Below are experts of layer 5 (counted from 0) of a mixture-of-experts language model. Rows are named router (the router's row for the expert), up (a neuron's input weights, with its number) and show model dimensions 0-191. Each number is 128 + 24 x the weight over its row's rms, rounded and kept within 0 to 255. Numbers have three digits each.
Before each expert's rows: a language model's description of what the expert responds to. This comes from a sample of Wikipedia text that the model never trained on.

# expert 30
Description: Re- and con- prefixes. Word-initial prefix pieces re/Re, de, con, dis, especially "Re" in proper names like Research Institute, House of Representatives, Regiment.
router:137154109132087111151130138141158093121127124115154125157126157164149127116103076075130140167121122128146119081155125128100138114181123130139101121145082123138099127111167147132150150136113118118070130107149111105108141121148152151088149130135135114056122094159121076137127111132126115124148119124138132136126147143154102142150134194142109152160143124120142141120149127101147135133162126117152142109154128127104125078143171152149138167152107122137102126107113103114157107113147149142063093190114174073128137140105125102143176150126064115109089130107116095145129122143144111124
up0:117165149105145146144100108114140168140085155113064120121139118158106109147113146143143111127153157102131124145098153123127119141065156116159123190151148166078142052156127146075115126098170101101134163119150143131127144158093121132162141135116139187163123109121137158088147140097086135116133101112152143156138109125099124122113121089122162136115150105102122122112142107137118116106131093144162120125080140124140135116065124160128097105125126128150083123130117137115150129159129126137163124138124135115117199084136130125113151166120137117150161138140143098125111155127147119114
up1:084093088162115137126157103128140116106110132139116131113089109122157121160158098133137161130123123165135117091127115116175131143122090107125144098077117144126101153105137095127168071101123113105116141143101139113124108150118109090124110135184117092150134124155125143108157111103120148199128255119110153108154156145152103128172111120140130118130084130152154138105093122111153148140121162117149151129143131149102158139116126129111142138113134140104150163118125153133132162103124142117122108104135126102134125157160155120129118110131131105119143145165095112108145140123089122121
up2:147071099116121115150123114094107171118145167101121105095124129070102130106146153177155149130138093130087145138119142154121112142097122113135092145162103105106132100160142137122135133151116113144145148104158117111108125123131082129124153133106102128092146150122137138113131093132117135107114131249135132166125096115120142112178083123137163098129142130162114098081128146171092105150150127123139119104164115122152107120163136141119154158135118111150122127151151127143134145083110104130115154130114136108116125130155086128130085072117173130160165141137149120143145115144144102142
up3:118098099152120127130163102156120129131153122111112159124147149151153158099151139147089136134110155171092156109135151082099097151144132164114126131136128101098136126123150115141145103148164120136118096112173079142127124152106103112142109126108152170115145157142154167105103130148095141134147112155255139123138090112101112120154123122158150119101109133165123149136136144096092133117108113138151126104119057122130118148119113134114138121092087104094148116133122160155058149125125174126115127120126133119123140115116138149133139105140138089113090123146136153149164116128143128169
up4:126082115135128108124142063183112117105106146098141132067143094092131141118163121126144124114187105137116129119105137130127121111129104137120117179142110107107136095141124127109141149149122154129110154109117098140149138109114133111130155147127084094128159108137087161081135071148122136138116152119150163110118126116112144118145098143158122127099098128144112157071106143150165124119101139122171134152157101112124095135147116182108132149124115088124112147134191154158145162207136119129152117125153103096087146167133148129141123136121139107093120130143170170115175149133115126130
up5:118169140129135110115152171136105144158118136123144174135099133077095164135141118123127147109125081170136087140106114111122134144114075127164112137164114118139178141146123165102155115097114185109126099171075083179145124132108127125121128116112098095109102158111127145135123134122100146098127133146118133110138144117115165127137154125098116125121144124110100137172082150108131180143108132123159106123116142109126133127138114151074164130120160134100123136134189142132136121127137140146168151139093131134128155103114094171058166087169122153113146134099107139090157118137103131137
up6:090118126135141107121162101158146140089146094116096134105084136097160118114152164137068127117132130136174129109118157060118109109161139142147178184124107113126111112114109133183142081155145143090131137133135090139144155126139102143135133060128152083132123118151088159112133142123151134167151119133153127124106133155116124126098124122127173115146138136166095134097142102126079134118125139126124121090074106128114126135102133086093119108138116099121155114133117133161084132161149136133109138127145129154122096148124096134139131118130132158121105125174098166119165131098148192151
up7:132174114144136167131122145126146139112118152121075163137136124132152136085148139114137116140153102120075144177109132117118123122136165093149113124086150109147086110171140161170128105141133167144144121118118144123123111166165114126127176165144152130104110184167148128110139119125097121113156125098119147165129129150160107140144127134155106142081134116151104118144091063155150145097113110114120128155128088115128094139102154155111113118098153109070156076142123136132131143159091163128095131117137110137130129136152180088113115132099136078129128128098084132165115124132086146162
up8:125133128083140111149109109119142146089100098112069134136126161162108128168121127147161119110089139150119147165141142145102123145068151084131133147164152181128122162131139126122097097099170155153129113127097133138124099137112131124143146175134136148128124103124159125083143138157161133118161147115105156113093079097122117132110151111149138136151101136087130087118071077084092119119091129125127146153160107159124147130078116145147184153158130098134134126156098147141139126130099129122160105108133103098096121154114116116134114105144142139131156110153125111077147118082145139085
up9:100079112140118124129136100158150116150137133100113111084166143123144113140136142129113132131122173156108074114120135114157120096122131145139106139154130129119137131109112098070116122176129113146121080139135140144128116126106114086135146183108083112143163113151123156097125099103151130127127124105116148137171122144205126128093151129142151128119143155130082131159134138132093141157138131139104134142083113132128160105086121151153088119096091140048116127157113140130125129164155121116134117135145144134132104125106111154138136116191125154115172150188101121157147110070156094128
up10:119062097103147094126142101158132121105151192117119133129092131083130127114138189135124132100162115132143143148146085112128143098152138111123127153160123128117164106155111079173129127138159082151121137123160129138122158098136087136159107090116147146132128116123126145115100122103115138141144150108122132162142130117107210130135121107123134074138118176169102096103125159134062110129104123113139165127148137119131107189124095110133121079111136154124154147128114141128143134162133084110123141125151096133117123120119130103121094140125145125171147141162114132127162153093162168132
up11:101127091071155102100079116127129147166122129120104134156148132114124134145159148153139126121124129109105167111135145078143132124136132125101158145128157133114124136154106176149097112096108148195130113116138187151152134124168096096145149148122121176101133140090133108116140166109150129126115127128125172139132137086108124181089120120140189144114101102189115126127124128124123147066094097117170125133148084136113113139153127110129135154109147140140171088129110148114105106121151147086144114130099099157172122116149142115124149132147130096123156102103176162088124123145122126134
up12:096105091126138168112153111143098137172123182117133145145126090066171136120108133116104152094140123155077144145102172150144151086132083094104163188124132078135154167118140123132126104114147147147128127144172123134108135124157149103120124149133120175122140131144117135134114120078121130191155134148107141111127134091137098114120145113102124090137143135140142144160121107120040135126106131157141145140153123133113122121133148113092102114139139103125149181141118102149093096129145104099131114135169119131138139186133140095119170113110139132154113126130152091107166154130120140115
up13:125120159137134141132126150150146134181166107130086140114106159066156124121155131141092123124145143123081121131132114141136100125120123108122090150151154172149128153159102122112106080123132165079124094159068101128098094135113135123123150143191096144100106168124124146138121161098113112163101146110134078133136167141128092144170110134131133108135141133098143168143079133130119134122128099167136124132111182098137090115135136104116128144136123146062158113153160153102107141136141198157111142107131132120135142104140119118113143123140103117117117128121178141175132099118104115108
up14:148119119113122136130101106138151135128133087103105099120122132142130137115175142115133093156136171132154118124151111131114088147122134129114144144139101117141124102082142122123125073140127136116126114109095104096129179132135123101178109171173105072110105146137136151119119122190161149094132134103137112140149129148140131130092143236156110134137120151118119197117131079127130081132137100133091149141112119083145137145097078138086169141121135153116109103126156140129095104135095145159168146114116137144141090133130129149133106143132119108078147136152127145131112132085118137145
up15:106114100131133116117135106144091142179111189098114058102163152156130122136129149131165181158125128132112121117105112108137141111118120157180105116141173081146156124118137097108120144113164097161156126162150156119123133127078116124115121143151104134149158127147114120084129116146158151110121129098087104120166081134105133114118108089143114121113119114180127131114136156198112128130139108089153092101134143149155127137118131049125127106125120155073128134121162144142103181102138134119107129095144096109133122132132118123128107125151151166144114082156124112126122117105124121142
up16:133148141135176112109109150115119166144135092159117112095147112136123154156124184130120137128154102121108148152126126100104152137151136157130159112193129116154124129098097131147151095142108150140142113136119091103124082123073122089152132110124095126134112153108149114110145142137153117104133121117117157076140123152097165161098141144088136123155156147129136100168142116095101145152146153107114118161115129180123084140111102062135150141108133126097154108127147126137137114125131152125163178088105140135127110125090099113104118123168138173114154065128086099077107113097126157119
up17:130088143113108134124113155136135129091195148124091119124120188157155155157143127164153121128098117135108110121148113142098107092099165110139151150119166148083101148159111167084105104137113140171137131148114160114155102155132081131125158149105143121109155105095159163119116129090102122095129107138155114127169166127074130107097169127126120131142135103107112114120117132118125120135098136097137114180071155114127152089121110161127116150103127161131122098146139161122141125132103093124174122145117153094125140151120143126155101149174113140097143117163174142154097135079116129135
up18:155183139162118148098126127111116120123107157095137084127113127100147143133145117137100114099129080166128109106129122147117121106116106098099075129144139123102152116137141134129130113152128154106115107129091123130147111140126135087138133129140113150071135075120103127120141102127146097143112099118142104151091187146094141131157146152125118104151110159143139147158133105097152159173136119110120132147088112128141126115192122127093211124128139120124132120175183127113116136138175129117160110124189132066184143085135146144147154109153101093121144098148136135133159119136125129155
up19:134161150102134133095157108116120146121126116092121113133117166169168119147125144178125160156139122123142103110119117142110125104110138115137060125139122155093100119126124143137099140135135091107132140192086133147149099159068112111133133143159128102164137078122133105084121173143106146116146116142101187140128136130122156119098152108120132096144147082152124094151147088102104106142103085145106130092093181123164109126074142107099127142084147099097125158148126172108159146126147144132123129139164103108149148110136117132102145162133120154158140090151121117134120142124110172151
up20:070135147128124114088141133161099129143107141149120116119143135118145178159151110129139116091118086162126133131093122147156105151126106079164129140136140141095109195152111166111116134118155170146136122174075092157138086122135131128114175085106145124114144118086135128132119102069099141115108135137140113128150142115101101129172173129159144119098150125153142119122093110154129130128115125108170123127099145099131124125148115107104149160110124085135108173110189169120086087132179157140157160136151082141140123097113094137137151100135117129120133152129124143128107155115117149145
up21:124162136121136144095132124154107141109092184105141142110120133207150160127137116113166079104136104141133112137137127144151164097117122089123113091122132135131125141149126098121118123150108112155144132131138115131117142126126163102142164102126158103134148096123107117112121081087085082143132105112117133124085146118113169147149117108130123102069109123116116125165131148117148129178129136115106126125128148149156114118167123146138140111169152162123113150109178139161106160143171153114143113110204077139124149095124119151098158112163170122103154110133165167141122160103079142113
up22:096135137141108165122130144108151130115144161075127129103110105138119118087109136125125136076118149146071156151100126138157083138118150130125154133181108166121110120137126136158136142138116173123114161122100133104125126145174138106125140132160147150150119153151108129103134118134135117131076088105149074122165122119174095127152078130148107090101147127158103133139153158111088118137137087150130150105121169116126110100117095137141150138127109119158141116175174111146108163111136180110136100097109135108129157078139098103151133125137112125107140139182152091085131080112158150101
up23:136076127136133126151173090135141129176108114079127144085125117076098137115174137118130125102141110157118161119122092139117113129117119117106129105063125158135123156131141088103157139142155134111124052127152081134082147120083144131108136114130106139126132153144112163093165119153119104177126110137117084112116091130152131130157069133168123120138114159110096161124108148123134121171165117182134120130110152135147119124144146145131117100161129086078100130163119119125140189150132148151127087110159144124124127102119118155129113123119121140116140143100151159160136117139124101160
up24:119127101155110140084127125151146119094133128078127137096130130104147111072164142139128146110137115163103045121111134116144122147161129144065149188153132114084139100107129151099137113140135140118120081120137129117152123168124132103132112126157115116119145133124121146122150140127137086132169142112130135158127146155135165125111115138141154131155139133183141138134117141109118116152144099142149104106129106110149163126102079107104078114111116120108146158180159121122113086090175116120141118115148117097136157141146131163099134121216119113089129134106097141095186122109105125120
up25:157107169132111095106141104139136125121143127099129122111124142102104086099175127147131125094129092130178119106092173127091144117133140145130086167110112144069173101127103125111112151132158162102123136159175077126179134144104146114126184125093133138099167109137113198120136089113127135124159122152139145121122105126077122135096108127112160129118154143131099146122167111125129150126126140169126156106091099087139152134117118129116146114109095119135144123163136104129108110110176110118136124139141118107118138121123163145149146118101114167106130135134121204094174156152113151109
up26:154109118154111134119106108135156086145149126145122121138133109126088112103122121133154092113093130129162100117158119107156118169115155138140122093099122142147135182095132113118096121113105149189127118167107117121124116145133134136117113141103095121101114122129136146148175148134163144193132138105100151131125127109145134147147118128128134153168175173152095135155130130137136114124095124173120121165144086138124195116143151136148101144139140149061119132129097121097110134065118106100136123141131134146151070119116101172104136140081122166112161067113149127148122150165122077129
up27:114125142112128148149162157104138126160150127123120173130166123135142062114117130123096138109167148122121147152141108139166124089138166131114161125158130125139116082120111116135096140141112141085121135121107138128086079127121150132140136149156095154131094125144114144090150155100134094147101098104123159125139108139113124159156104121118152121127107124124085107122143126255136110135136112113174121120115143125115128158151120188148150151109108097073112080160105150140108132115158162110152111130123121107158130151111093116149159134137120146137127149111193124117139110132131096121
up28:121112130147110116143104111151126146143150124081137140123160134142060124128155138143175140090109095121141148131137158124139121208121119147140134121154110123127159127112123159134142168110136127168176112152126135109136106145110120085142122085118124149109093124128132128097123151148119143134119117144117155087155123104115114121098152114108110139115112093126127078125115110099108111160132187129156119139090123206152165123131102069136156147108179123112135131135127134139112130156154106134165131118111140116181098131104131108121120087145133187095159086109172124065143141118130139145
up29:076111122164114100105120133148121154128136132147133117065141123153156133119106130130116119113153108120132102150129117084187115117109161145154119129098144151103139098120133127081110157119139127124149136141165137142139163130155063142142138143070100105139168166084158115101131161142137103064121111112114132129162087089094120134119121118137121109081111074141118110136123156174128162089124165140186151127126127135135115186182096129128137128149121168113156098126150182125109131115135139135114193125140115134111126107125082115119145142125127143106131133124138109136119147128130094152
up30:120156123112143172120137116129144208138107195123114168149162133128096102150121166160102128117128114099106147144114130115112141125124154150143144121170172150156133098112135148122106101161140123093137144167160114081119144117074139148128127159132156125138120133131172129112137153141110121175152102156112113090127135117115109126140113124119180121083133144150111129119109097152118119105092108100126093053138135155135108140114135086155097146145134101093129130140115131123132126092126134125133116091122048110108129143151152110089135128114134153145116071102165140085131112148147109117
up31:114108119093150118147132145121111141137084157103066116135123139142142167121134155134155136120137131117085114122133143098168125137101120095123168109131124163132089110172128092098160120098108120135135126118106153134113152157101089086132149156145099110163122105110188148154146132105102141155110139116099102113130118097111095118135157117125129115140138123142140138108154153141125168098249092135144115144113137136130154116091117147124090116120146125139173133119075140122146119103101122147116137138142137141133137125135167157119127140134135152163126125126084096118157175068142099089
up32:121155132106138166122129128106137124106130151109153116130155114090143142099147144137115137107102162150111116184116092164147127120111148161103159175128163119086177134143122119105122057120169137122128136128193116101156135133072098129129154092086145145139151154135140123133146105118121088115142112099131122148119119127136133133116112127083162113107167142124118143169149117126082110114117134125111095173117105093150136129135118116122103150104098116126131181154140132163129094127154085084196136123114110125131135110129159141115146159152125106094164098091096138123162149085104129090
up33:128120126139144137122121137136135166156130087136126121105111121114171168127106126131117136160186150124145086114090125093117101169122119139130097137132120140116139094169167124146143116129130092133150139132075150110154109163095133132152120117114072112144150110144120127113188149088121127130100091131134154141157115139104113141143137114158127100144127115111097086126120112124067138128153169124142139082111153108158146116125107151071133143078141131128123156157177175097134136082161140163122180128109095126129139144154086147089146137139128111130127121099101077139104102081095152110
up34:128092078088175117168135146169092104143130119116100134141119186160102114150148125143149111142082139113097101141090117134112117138124129123106111118116130139135142147156102131128121118117108111157124150079145141141144136129163140107124101097134126130131152156109145094167135188159141115113151153155123097115139147118120170139127093131110112147154145150102116126132137127109114114129169111139147096134127084115155136112106109083110115080084116118142151160102133153118140126176115135140122136108142166169138107094150099198114112182132127120097121130166161095109198152087114110149
up35:126128131134136112127159123146125141135093118142110126132082148126091102174153131151148112115114135122145187140093139124155147131123122123122106100135161163143130136144115140132098122125151113083157144115142134118104090144089139116106128129160166088169103131142129123108130157139129121169126173129088121098122148124148127147140144116152114131150073122141118107144124099113121124126108127154131147109130146206186150123111120063123124091151137117123186139133104122131133177108132128144107106089164107111129158140117136159149135075168135124125043069174124113130149130146102083133
up36:105118094090144140133131121106125149124166133115107129135132123106126164101150124133119121129128110111053154165137094076096070114121165164146170078120157107112097161149085107147127083151109109164133123154149107187123162128104136122144146093103146137136145126129146125111111141136108151109119129145125100157131139125150141156113109130130144107170147143174131175118116154164046142087106119120131117125155118116136124141143133079109101126099114090152156128191142117123140119141118122152131117123114142162116108112129100094138095101121155120178122153134110179151117137130123122160
up37:142152153115117165145116126134140116129153151122120129138113129087115196147160146161155100118161128170094165140120088137105083105133132134116178091115128069105123151123136116133127186107142125159128156148129135141119136130116142133162138130131139157126136127129129139133083140100098143136111107120130160145132120120106144188150131118102110132081122137122112103119091147151115099103158093122120133141189183103114083122169096107105110134114133095161130085106134171133119120140121108136117146122115153121156090122211140109099101132106145140108149169148176098143109129098149104151
up38:124156125077136131059080106185133145119104142130122112155143161117123108139145136148141174132153114121116132098128215139136124141123142154116146159130124127139146124161141128169102122133116112146134151116071137128144128154137113074145090126105090110120118118103113135119130191115104140165116129111141155129155132128091115115169143125122116133133105105166139117103079173121111117119157116129128102137098129100158121121191113103110185162106113157141139113141165135109136105132147131112106131122145120102189139113136152135134103133117143135086169115091174097111146101089153129147
up39:126128136106135117106169134112153126097103192110115103158126116096133155119161131132113125145129094151110077157091105109149114117138140141121213142129179114139139137155073139179149088159154157114131166126132101180108124153145161112125182119107146113127145127132161120118126101083127106149121117094108093164145153103106112130133099129136161073114123150157125156120135153129129162114078166142121105140116081120116124122152092134113096112131111137087185123159103133172128119138152148158146125106116139157159125113102159151154159119126127114129108128121120150114157118119107123112
up40:117134172168134104104147115124133138147121100107134132093119096131127111143166134116131109095138096164112120137147106131128152100074121159134123131133136115078156131115111099076142121129106130157154111151155112122126117151138139133134176143103146161138141169123113119110144101125131080108162085100086157099124119134110134135091142134111116125094101121095123108170098128079151099091132153132135084157109148100151133131143134144141141151131152145062133105127122148146113160096160094117176155125167089117171160169124099104096101134155155108100178123113163178147122146087129131147
up41:128141129137113146115167097137133184107150160119098109136114152156128081090170136133152124127125118116142123137155130124086129166128115082161106136131114116105130096112167162110151099122153131120135106168139109064120097141135087182126155096131154091100085134121140163122142109119095159134126085120149145129151087147142123112115105141130152096157150109129100098135104162152138147121118144179148129104082079149123158145126146129120172111113107081118119114125150168148150122107131102127124115128152135094071105086139156163129133072111121130097150112112113153159128171137117120152
up42:109151146088110131089129094164152175119113176115127111125146117143070126143126144128130076158114140135132109118114124136126141133136154126154137092138124126157129180068150119138148095113168151105128094160128110102114139118133108129122136178114129104138101152165152149125151104161170155130132161103136116102137088136139145170113129137098154166106108115112129140150068117113146102158108160108111151152104111142113101112111118089116098099138146127118109117104108126177099121110156095145137125137123146105118069086121121148167149112137158155107174114158116098085132146144161080095
up43:149050134123132088162124136150119136137135079108072035116128116111108125089192134141145136161147158145090139133161132125135069143141139143125110104138112132130134129148133086106136116148090111139142107094146108180136132152140133119128154120128076092120143126155106138135121130145139120115100127129116128136130153143107151185107115126149140126131127147090161146112107150163127122092161164138123121128148116131148115109117082136120138137156098120096159109159111133123137138134160092150121130089128137100146146163173142146137074082159135099116116147151139144166133127076126120151
up44:109087099102136188122162119094132115143132120111138141120110105125138147118103179143141122138157119146143147136118112130134124129117186106188117095070135113120151151134119141135150186126121129123155121154174145138136146097113129151133129106132078118151107124162084122097126086161158145111102133189110057152098070126186132135133136115142161137137143134143107157173121094129072144131103145116080122097113131120142148114134147130114114119125105094120095112178097102129115115103167127091123113111152109095137102150129165136137137104130123119152091134109129128145120140143151098141
up45:151138167109111144133099140115152134103155095096113134107105099117115147126178132143130110094117172154099105157131142091116101126141125160100121154152145112102153081114078144096127123132116128110116095139155123105135121155111061163157142117095139134140138134132119142144156090110123090110102121111140156143139100103097137099098106129171154144116122111118119107130139156133122131115127133163093087155118171073135211139090090139106157133103127146144115098127122133130119125141157121098188113126100164137135116143124119164118132128169106139079193155108136142120123153089136136160
up46:145153141158167134123141081120129168148124171100114085118160147130101124127120132131139140101094134144054087150072104113092117168124143140157146124130129108107144109123170147103143114145145133150131136131165125135149169135086119128132113149171145122193159150108140155111118092144083152120128102108154130115145074129109140096113050140124130123089129121172091110135133095163129100148131158166118125110143090108135109164106134129121141119097106145101162088151159140130143162120144135093113115112125139135080150133184141128100093129140137099116137145132124123156127131125149109126
up47:111185125118143128109135127112121114119090154132140124138145123139122151086128143141141112109106118112145112154104145149151128117085129145158156131148164140131182112120137111087129132126148131123130141154130142109136119173103151114145162092090145171143112127093169127122144101095086129117128082185120081146150096102161116141155177119146136094103130135132136126136183100105137078135100118165115160136140125144141161100128129146123147132172121151127117102118149109112115125147102159113184083119137145144088152085092121167101159113141125101104152151095134167132194153140117105086
up48:176137141110112103123113172126116120159094134120146144142139131162123113109115122121105149108109137155063145127137121139132155152117104135154133124125139132126185089138120149123130123189101129101125098140123153109155139166124142150141088144069107146120134189128111138151118117109127168095169126127134147123099096109137111120135140130100164098111146133100128143168127182132104170127110089121094085088129147107126130131128108148126165114113139123103148113109163134157123141144138151093115101108107126130155169076192073184101122129110131152127140154123090137138132183094142105136
up49:154110180153129106135109139149094122099138121118141135137107096133117089155157117109159099127110133153125139115144125144122138123140099135114099147137156088147148111159103126165153143155141147091128122140087098057118139136129110117136096105137088121135098142130059114107137113164169165135091160117128113085128145130164108115093156129085096129135134139112124076141167130173171110138116168122116173178116118153096115135141112067113131118105123168131137094070122126114106168111132149128131170124116163113129101149130152151162117115115129122091141118140135141087159150100123133097
up50:084108102134158137103128091125127135141092124117107139137105106096088137123121149125122123113154157114144165159136120107176110134134138089154133147108106138166117122144090133134140122147156139144145137153145156128107168095154107096119149164116095161111130094122166158151176217101148148170160101135098115115116050110172094127136146106143151118122136151141099089143106122133128116097111155173144158127113121128108146135129147123131128121113141143097115109125110111122120107147164139120127122120131091138096128147108149082140137055114141148193137096084131133136155137144103132110
up51:139135153143165100150110158103135172125114076141115122167132156154096104110138125129113119157126132129104143110126122096097063142123139149123096114149168140144153124205124116106106111128122122159131118132132087110115157160119149138134147148109099157090141163147095117102126119127159089129100104115082124133103117161092127170123149110133149131078090155111108118153121105098150124102138128153153153152136141071126137111110125110136157142090131141122145077148121162115127095160151138148160144137090139153168134127178076108105097126129141138091163138089166153132119092122157134132
up52:135137159165114100121154126130129120135131219110125099089153125119145117124154129109171114102152114119122075096114142092138146130134132129084141173163106173124175076144144136111168159127152146107128102104096134133119113094141112128117098130146088141128134101073122154151100059148154158113096133094128133123145121109106155119123112115114138125101098105150138098122133125121166122130144134164132147136116157135129114137149087137158155159118135134111097100144164130145123191134138148120126120135135121139123127105108125121133122090210089117134154094104161105121110151141154166117
up53:117153107138138124139140149156136155149159123082143140137120149160094187110192125105136084124123146144153155091115128108111122082150111110156141113107084116107196116153157092121087107141101099153139139123143097137140140134129123103147123094081154144131120125151105147149176111139103146090125089123145131133081112121111136182152111129138105139123113134094144163114105141124108082140122134120134129128087163111153145124126120108085178129146156144133129138094142099155117126136121130135135112106123099165159126065148112117130092160070156128131144163151165136101153150118109097109
up54:119090142155134162142142123106149130121186165116152126120127129130128125116135153134130108095119084155104104141098123103113120118150145064145143163124088084122140133124162181170098117113128154148106083141126132094134086139101117133126102111112089137096095135104100124161100100170118131138069060154153117157133146105133167116110155130104108136144126127140098147100108105126140179152137131137119096155111150086132172113131133109162172149129145120113156134152134117134099124114117148145141103154142123096121122164132201115117119120113110107135150143105135166109144134106129187102
up55:092124128134134161154121112112137141162129159114137164120141094108151155128123132117110123076134142083103105148076072131124103123136092076174117108128124119114137162159120130091150172108146186132129141149137136126119140139100154095124176155141136167141102157149130123131117112093144125099116099092118119155151083111128158199147097126116099130108156104151092138113112110119138098134173120135133119130155171132140058140146100147132128130130111127089135105120121107114111135135140150130133174121102145149133179131182117121117112134139120123114147117170150083166095119143129083150
up56:128132155169129113138112142129129131099147166122133142121093125101118091137140116119124126129096143122113142105138138140118136105111091093133079120091110123132139137140115140091177092084102118130140097118150070131160132159133096104126091168112155159137123136130106135159116137144097129172187152103112096096114138138141184144074092090114162150091079122086099136130103117095142138155108139129112122166093079133114140123136130107117127121130151108125149118103148119151119155110128114124154126134161143153139162127166087153075153129138139118137182183136154158144148172111164105127
up57:122174134095103173129105163104136146090173126127106104118161129096131121174148124155109121129089142116144123117132120136115144113092124115139125128127136127115131128125125145115111116121152137143131139154118166112140114161074043143120143098114131151174122113128119124090114112100132081155137083125121121113130141131164147181117145119100165140139172129136146113142143082114087103104129134105141108164114115122109141115134129101132111128078106109150143154132164137193145114103144125087187144129129116121173090113131114105155157164129120108099195115113131154132101168077102112139
up58:132129126144152128142170075144144158132124157102092142134134137101128121162124163134096125101196130143092117154087100110159116132144156131084110134124104151101142098135133125113149114106129135132123085125170104159118093107110125125138106131133163118098164149129135177118070126141084167134141159140131126133146109157113113103142109117148136057131157138135110136124110108121131151135117137148139143113135121165134095186120132128123140099130101107081125165158112136128113152144112132201095118121205114124109118116105150137162135100122132086172105115114103095145134119136144137186
up59:171141156096103135104093136125140107084116127114116109110127129134122155126162124122140072101151119121105138171149129145117115162139083106124136105121119161141172117115133136145123149186120118099133121147069143116108089116146125130140113095108135127158101124096109144127162126141117122116086084096156070169093103106102135138147167137103108114156133116113135131140135186173132124133108123150102102146137166118138141121157067152119193129147170134158142146107152118144106141124079144191127114122125131150159111177125115154155124099158115140120145141122161138125083147093110139131
up60:151106114104122139140132095164127126161116174099081153128140153119085085151151138128123159126114155148077138118119113118101119119069112139153084118164113108102137106119136111162107096105125181132145126086146133122130099138131113123159109129122144135123110119099146154117117150090141155122137144189117144144117124109135125149124070102117149062133153102106066115153103115144080129144130104125114159079152096127146126126117130136129194140149135119163105148164126164136126101175141157103131123119160141127146143116158074146145072085136140127127120122115157106133150140126132136106
up61:123103114128177146127117135119125097079110141110094118138144151128131127179126122130133062145126116123183137108129111142135094143084115120168122125119099093128094171114174123139144154110166135138140089147144130129136147085125161125137142134101088135167117123118135145151143118142149100149132122107130123148103102121147118182105160135146105137151147159149066159122110079141101088139126142156122120152147138119141126128169148134112133138153138140130108078127147107160096144146112131167166082133118121128122098187126133125117146114101133149065122084177180150132088138111156115157
up62:144162179118149121134121140136126143151154088137131148127108121116122184108116176126140107111162132108147127129147098114138088157125144159107127109106132164108135072189150101145139114119189120123133127154111116123100172156140081130143128132106115146132108144104171145125161188132133139109128130089127140129166101120096128133159099116109127118093100149116135118127076087144130143112125114152164139121129125075137109156172108143116124153057126132105093128121143191118103120083089104154125165125124141112129097111157139124080120170125134105148134136091108109135115117155128100110
up63:107079159161117182168168113130166136128153142111104148129127076136112093102135133086123151081158140189078098153145132117144089098153084152157159150101114138119103129101141087128137110149141114111123124091125069094148107122123142114146097112108151105132119128131092144154130129123125132129134127091168168129102100114061124136133123117109173123127127119071089154110142130113138169133132152105139103118126162104099076166136125115128149164102114126109118097143107175141108125144150132110128123140151148138121119156134109098128124090142139129109142157139100115160111104130125139091
up64:104141134131138161098121097143111148115128131069153118104114132124141116150115139129130128078110151142148156147105125145134112145127131103149108117131106093099162108124148113125118146072103131139162105144143109117106107121097137114144134117084164160141115122107111119155097160143127124145104120170129094126130137169152157165124158100156097094138071096156083094103084146161115089157114165131161128130126176157131140138142129115130164130151174155165073140108145110146150161115073133155123119113176115133144132097108152106143114071110130150167098168141149160111133145113158157135
up65:108130116158152136110161111142158122146149100160116166119096136102100115139138143113104134136142134128127138127151124096155134180138122144126050108065122099119127101126110124106129127119082136098141074133110117139139114132120089108145113119145120131122114127103112153150160175152123136150129152186110118073069106165152112115143143100138150106116132126132103098155143165114141125150112149132156137125132082135148170147121136112081137107159168089155094150119161121109117127111108086107115124133180118144162140140124126141101108061137158141164086136116118136181119110151116122168
up66:157113120125107088121126095156136149131075118101134104137133163135096140162152141122135127130135091146113106112141142106191103123152117123147153109110138141146120097116123131156111136119117099156108135120078123123103169108139142081160091117128110108130158092088124137095110095140129135147102105142161091149130114141090120099103130129138101125131127174158114131105158135105125140190109157140119177148078113135135134167124079111129191114120148177140139098128114117122097142134137160140125112130170112127121124100096167210159160107162150120130132121141149124117161108071119133132
up67:127126149127186130103109148142120159115159171160139138121116115123118132096120123164126164139142115141105083178149097174131103143140122097100134129181134119120144143111104134152108081146133170084132150151068115139094105107123108127146138154169109127122097181106145150124149115121142083142108168109120161111141137132150132112114130142086142089158167150151140112132111125084143130168107130123111096135139110091090087131105132086094143140120128154118134141126133154169116083122134088082179149102094138152115152169132078129122110116113131135085128121125114130127137114124076147123
up68:147129090123102129129125127147117131138103092069117121134147123162091076166156124137111133149085140142113075107146140122115107149093155148162134087168118145118102157111140112143144120164110113152124149128117102123121128125128155161163082182166112119106135127156151129079133161157152131138104133151110092073117127117138121145112119120126138122116094118134130121078121128120133114149112146141150157125141133124128115121125114142101123145136105115122112140123112173100134133121184152136151171128145122120183124131138093149124070132151139196073172169111173094084180121121130110129
up69:115148112121146150142143103122093118160131114136119133119150112119138148124136144109107075130133142091113153111111109127119108152063126132157178191117094124131102128096136139145144143109130126149141126117119128142158208121161072119146120116120135109139092132114144126123143168103102090168116110096149145108121128107157134128147138133146101106129117157133109120059130115192098114124102138134138075130075103105135117121121126151114128144135163065152167167091152165141117136153145108143182108128150141143137112137132130127137113167092143124119178140105177134149116143156100151147
up70:060153100121124136096111123172132188152156097095130141128139122115148111131126154123122135131121138090074151118140143125137124135105144076131106160182149131106100107099138128107122114121086148119122130135133156202113156132168123136122163157154112128114088108123143164111170123072124139142094134120154130127137079122137119145117106121146130146092182100161107114119078139123103096166124103086165113163097137121139110126107149171119104122150136115126148137116129139132136114126113135134138126138119132130097129153121127128104093187123136154080128165131148103094166103121149106073
up71:076133096149124127112158114156131091154120097137131122095107135129158174112140156117120112129086120138154143126129111117146154153140151122097056173127128160094118137144120137140138139089183133133145092142139108125191103132095079100137138110134095159121126125110121140132138122138113161135122100120136112126075124114144172177143111140142136109130148096153140134110140106184138102136158111128178108105080130137179145160093128067105123157113137147130146148108117157133121109143099144128110129139139147150128091089131086119111144113119137082094133122120111090114149158122187100151
up72:142129137096145137132150149142130123122108146161124166136116124107116084086136133104154131078145082155126100136108117104120135137121133147127130136139123141132169151143123146153128086100166169109126131104126113106131186118157151148137093151108112118130153157096126137144116108172088131109138162143138097145058131082117159120132114125078132111092122135096112162158130195086156187125100095148120096112161130072140106131122135134107163104090116147117148111138151132138134140159101166143111136115181143159128199157142114149089124122130131119126122164104108130145149136134132105111